From a checkpoint of a small mixture-of-experts model trained on Wikipedia.
Size: 20 layers, width 256, vocabulary 23445, 66.8M parameters.
Experts: 2 picks a token, a softmax router.
Training: 224M tokens, 6836 steps.
Below are experts of layer 13 (counted from 0) of a mixture-of-experts language model. Rows are named router (the router's row for the expert), gate (a neuron's input weights, with its number), up (a neuron's input weights, with its number), down (a neuron's output weights, with its number) and show model dimensions 0-31. Each number is 128 + 24 x the weight over its row's rms, rounded and kept within 0 to 255.
After each expert's rows: a language model's description of what the expert responds to; "comes after" lists some tokens at least twice as common just before its tokens as in all text. This comes from a sample of Wikipedia text that the model never trained on. Tokens count by the router's weight.

# expert 9
router [136  86 118  69 103 138 127 145 120 100 157 163 153 143 110  98  88  88 158 109 127  78  90  88  98  95 132 152 102 149 136 174]
gate0 [123 176  71 183 134 139 147 129 159 113  85 155  88 118 130 125 121 106 135 143 152 162 161 153 130 115 100 136 174 108 105 134]
up0 [140 159 125 166  96 137  98 136 103 143 127 146  82 158  86 168 108 187 129 146 113 138 116 149  90 135 120 147 128 126  73  86]
down0 [133 121 136 106 123 140 131  94  66 124 107 106 132 157 106 143 125  96 106 132  93 112 188  95 124 123 124  79 151 185 117 137]
gate1 [116 120  96 150 127 152 167 158  84 128 142 108 136 160 141 134 139 147 112 123 118 114 136 153 162 118 162 148 106 112 152 151]
up1 [120  90 130 145 112 110  77 113 131 141 130  99 115 150 140 132 147 121 128 140 159 160 178 124  86  86 120 124 122  93 135 106]
down1 [ 61 107 117 130 102 117  78 113 135 118 147 128 123 138  67 141 108 121 122 184 154 122 150 149 114 116 129 172 148 152 119 117]
gate2 [168 130 110 131 106  86 149 142 112 114 132  96 160 141  97 115 125 115 137 133 169  73 114 154 119 118 168 117 117 135 149 115]
up2 [115 140 149 138 138 143 126 110 124 112 139  91 153 105 147 122 106 144 101  99 114 125 158 101 145 134 120 145  78 101  76 116]
down2 [143 132 144 120 106 128 109 132 189 101 101 165 153 118 114 141 143 110 147 122 126 169 151 188  96 149 125 108 151 131 115 148]
First letters or pieces of words starting a line, table cell or quote, in sports tables and lists, such as "S, | T, j-avelin.
comes after: "\n", "\n\n", " |", "|", "3", "| "

# expert 27
router [108 125 153 139 141 155 143 147 121 122 136 134  96 156 133 143 147 132 126 165 103  90 127 134 172 152 123 104 100 157 152 150]
gate0 [117 142 152 132 138 183 125 124 133 139 122 142 162 121 105 123 145 155  82 153 129 134 103 162 105 136 153 162 145 108 173 118]
up0 [152  99 123 168 120 143 151 193 157  93 109 137 126 129 122 122  70 171 127 159 113 126 105 108 163 122 122  95 107 132 114 132]
down0 [117 172 146 138 136 118 124 137 118 151 158 127 142 112 156 162  99  70 161 158 146  93 120 161 122 145 122 114 123  98 170 167]
gate1 [169 116 131 127 138 134 120  93 120 136 142 145 169 137 125 144 109 153 155  96 132 113 124  88 120 161 150 163 145 130 112 111]
up1 [120 114 139 146 159 131 155  81 105 145 117 133 142 135 111 134  91 137 160 118 143 131 115 123  99 147 131 145 141 110 169 133]
down1 [166 127  88 106 183 101 136 157 107 111  93 137 149 131 119  94 157  87 135 138 185 157 117 164 161 121 124 109 138 148 143 143]
gate2 [ 91 121 136 129  79  80 125 123 108  98 136 156 105 124 106 130  99 177  65 150 139 117 125 111 135 114 180 144 129 112 147  96]
up2 [154  78 112 123 132 149  94  95 107 126 135 122 117 139 158 139 128 103 146  72 156 106 146 147 168 156 121 152 107 121 119  96]
down2 [142 136 125 169 132 124 113 117 122 172 166 133 147 127 106 152 166  94 158 118 116 105 111 140  85 111 130  79 154 126 125 101]
Structural punctuation such as table pipes, line breaks, dashes, semicolons and headings like ==See also==, (aged, - Born:.
comes after: "\n", "\n\n", ")", "0", "3", "4"

# expert 17
router [132 148 154 172 110  95 161 121  96 159 102  87  97 150 152 116 134  79 140 135 143 122  90  84 108 115 103 149 112 119  91 146]
gate0 [125 150  91 137 115 131 147 118 139 134  94 118 112  95 176 113 113 129 116 134 110 137 153 106 120  98 120 154  91 115  97 132]
up0 [ 93 113 147 170 129 137 140 154 147  80 100 125 117 125 163 117  90 141 122 160 120 143 126 164 158 147 141 168  93 129 106 168]
down0 [104 102 166 101 173 159  87 127 146 122 169 108 103 108 131 139 107 160  72  96 159 136 113 157 147 132 131 166 167 113 115 175]
gate1 [124 126 148  86 112 135 172 109 121 125 106 112 153  97 147 117 148 117 182 113  99 131 136 112 133 144 102 153 122 131 124 138]
up1 [121 165  93 151 101  93 119 101  90 157 133 123 141 111 146 151 125 135 120 138 156  98 152 104 135 113  79 160 121  97 125  91]
down1 [123 128 170 123 167 136 121 130 121 127 110 168 133 122 110 144 148  98 128 133 106 114 117 105 130 151 151 124 136 152  76 106]
gate2 [148 107  93 155 147 131 111 136 126  91 134 126 150 121 128 117 121 149 103 140 150 132 131  87 112 144 128 108  90 110 111 118]
up2 [137 155 122 165 130 105 139 138 108 128 100  92 122 144 121 125  99 108 108 129 126 174 121 110 141 146 116 132 114 109 125 169]
down2 [138 157  71 111 110 114 131 119 132 131 188 157 124 153 129 121 168 150 101  90 150 131 128 132 161 131 115 139 163  97  77 120]
Numerals in running text that precede a unit or count, such as 790 cc, 250 passengers, 76 ha, plus day numbers in dates.
comes after: " ", ".", " | ", ",", ")", ", "

# expert 8
router [140 124 169 150 112 172 124 125 129  88 114 137 107 148 130 129 175 128 115  79 168 114  89 165 140 122 117 143 106 116 149  99]
gate0 [136 182 107 110 102 148 150 124 133 136 139 171 164 134 145 124 133 143 107 103 118 112 111 126 178 116 128 116 138 132 118 108]
up0 [119 103 145 133 136 164 127 141 167 117 152 155 115 137 136  99 108 173 115 130 127 123 114 162 121 114 121 105 161  98 139 150]
down0 [179 133 133  66 121 105 154 106 127 145 171 128 135 143 109 128 158 150 142 133 142 146  85 132 139 118 134 145 111 151 167 121]
gate1 [ 83 124 130 127 112 163 103 146 128  87 143 152 110  95 137 124 169 192 110  69 134 121 156 164 125 139 128 117 145 164 161 112]
up1 [109 176 139 125 146 151 170 129 161 192 136 163 128  90 145 148 161 156 143  84 128 141 157 127 124 129 130 137 137 135 130 152]
down1 [101  86 120 114 142 152 139 134 143 109 119 156 115 118 135 142 165 159  80 144  97 198 131 148 151 135 136 158 123 119 104 169]
gate2 [ 94 147 140 114 143 159 137 128  91 141 163  97 126 125 106 159  73 143 145 116 157 145 105  82 143 125 119  95 134 119 119 160]
up2 [112  94 102 103  93 108 144 122 138 115 150 168 157 116 142 167 119 147 125 126 133 128  98 113 144 159 109  94  96 152 127  96]
down2 [185 123 125 127 112 143  95 108 121 123 158 127 132 145 110 126 128 170 118  90 121 158 155 124 150 147 150 108 129 154 103 120]
Words right after "in" or "from", such as languages, places and quantities (French, rural, fourteen), plus later Thai-script pieces and scores or years in tables.
comes after: " in", "2", "1", "–", " from", " of"

# expert 21
router [ 88 131 162 107 145 115 141 161 162 133 175 100 148 157  98 138 138  83 157 156 112 179  94 148 117  92 151 123 166  90 132 120]
gate0 [ 97 104 157 120 128 102 129 103 145  91  99 124 127 154 117  93 190 124 133  93 152 125 143 141 125  83 108 120 109 106 141 162]
up0 [136 160 102 179 134 120 167 169 127 171 113 136 108 142 137 156 105 124 122 120 111 160 154 155 166 148 121 113 108 160 141 118]
down0 [163  97 135 123 147 149 125 128  94 115 138 100 129 163 131 121  83 159  85 122 115 177 122  85 138 150 152 115 128 153 102  93]
gate1 [ 93 126  82 149 105 118 131 158 168 128 137 167 107 141 135 119 146 170  85  83  74 136 112 139 139 134 142  99  77 169 137 101]
up1 [138 107  72 108 130 157 117 101 133 142 125 119  87 144 112 127  78  96 122 131 166 118 162 114 147 145 127 146 152 108 113  83]
down1 [138 115 147 103 133 153 133 127 123  92 116 127 154 136 121 126 120 157 120  99 157 108 127 135  97 144 113 156 106 150 141 128]
gate2 [123 109 160 121 175 130 142 119 156 131 131 151 181 111 103 144 132 142  61 135 113 154 132  93 158 116 124 145 113 119 108 142]
up2 [144 155  92 132 138 156 125 130 109 120 144 103 119 134 148 104 109 111 164  87 160 165 173 131 166 142 114  77 137 139 150 130]
down2 [136 143 129 152 124 153 155 127 115 141 153 143 133  89 130 127 123 110  81 143 146 152  98 136 127 112 112 149 147 127 175  97]
Digits, decimal points and commas inside numbers in election results, statistics and demographic infoboxes, such as 74,838, 156.5, 2017.
comes after: " | ", ".", " (", ",", ": ", "% | "

# expert 20
router [150 110 114 128 102  98 111 121 146 118 134 161 105 157 143 137 171 130 140 144 163 128 109 133  86 116 159 158 128 124 130 120]
gate0 [123 127  97 130 134  99 105 168 119 100 106 139 143 179 117 155 148 121 137  76 130 139 139 158 122  95 129 173  67 122 159 124]
up0 [102 101 179 175 106 214 128 160 103 123 120 119 104  78 113 122 123 131  67  99 130 134 145 127 118 133  96 107 137 139 105 102]
down0 [119 109 129 133 188 132 137 159 139 158 143 133 128 118 103 148 105 170 137 109 121 146 145 113 113  84 136  74  87 124 139 144]
gate1 [114 103 152 113  94 163 158 137 130 151 125 124 109  85  87  86 115 148 114 129 130  93 134 131 124 123 101  91  98 107  82 155]
up1 [150 122 117 137  79 131 142 145 140 101 149 121 149 153 106 129 132 110 152 155 109 131 144 136 113 117 110 123 130 131 107  85]
down1 [166 141  93 127  96 117  89 116 120 123 155 148 139 123  87 113  84 119 123 111 154 122 180 103 169  90 133 141 127 112 143 142]
gate2 [149 114 132 141 108 158 110 158 110 132 135 126  99 123 144 131 136 118 133 125 107 161 134 105 105 167 115 117 100 150 130 105]
up2 [125 126 115 121 147 143 115 149 122 122 108 167  97 121 174  99 116 104 107 160  91 167 122 124 106 120 129 178 168  90  96 138]
down2 [117 113 148 141 129 138 117 138 113 128 141 157 133 135 130 113 141 128 151 169 111 137  71 137 132 112 156  97  99 125 120 115]
Past participles and predicate words ending a clause, such as located, built, done, printed, and numeric values inside sports results tables.
comes after: "1", "2", " | ", "–", ":", " was"

# expert 19
router [152 132  78 120 141 133  81 151 103  98 187 135  92 173  87 131 110 148 153 187  80 122  96 108 121 143 142 113 147 164 139 123]
gate0 [ 89  98 121 135 175 124 111 124 188 162 115 107 117 109 126  88 167 137 121  78 130 146 127 118 149 134 132 124 105  77 130 139]
up0 [ 94  70 122 122 148 141 108  89 139 122 131 140 131 103 107  95 132 145 101 101 126 100 102  89 156  96 118  83 143 130 175 173]
down0 [140 170 130 168 118 127 139 110  91 133 109 125 163 167 103 107 144  82 125  84 125  50 123 122  81 105 108  79 119 114 113 149]
gate1 [115 153 121 143 136 136 142 152  85 106 150  83 170 128 109  87 114 172 101 152  90 131 131 118 109 129 146 132 178 129 159 133]
up1 [138 126 153 139 147  89 147 184 147 111 143 136 130 108 105 118 106 140 119 152 136 130 109 117 131 137 148 140 202 123 186 149]
down1 [150  83 173 118 119 131 117 101 138 103 104  93 154 142 178  92 134 127 163 111  93 104  82 122 148  92 148 158  82 154 108 115]
gate2 [137 129 110 137 152  92 139 154 161 104 117 114 117  94 155 130 137 176 134 139 158 106 141 139 102 139 108 124 141 144 121  94]
up2 [154 127 105 125 125 123 126 135 141 126 112 150 100 144 116 110 151 128 149 101  98 126 148 130  74 129 139 147  90  92 158 115]
down2 [156 135 158 144 175 161 149 121 112 138 132 118 116 147 173 119 104 143 130 113 154 124 166 143  94 141 115 154 136 112 136 143]
First digits of years, scores and counts, mostly at the start of table cells, e.g. 1|968, 2|016, 1 - 1, plus position codes like MF and DF.
comes after: " | ", "| ", ", ", "–", " (", " "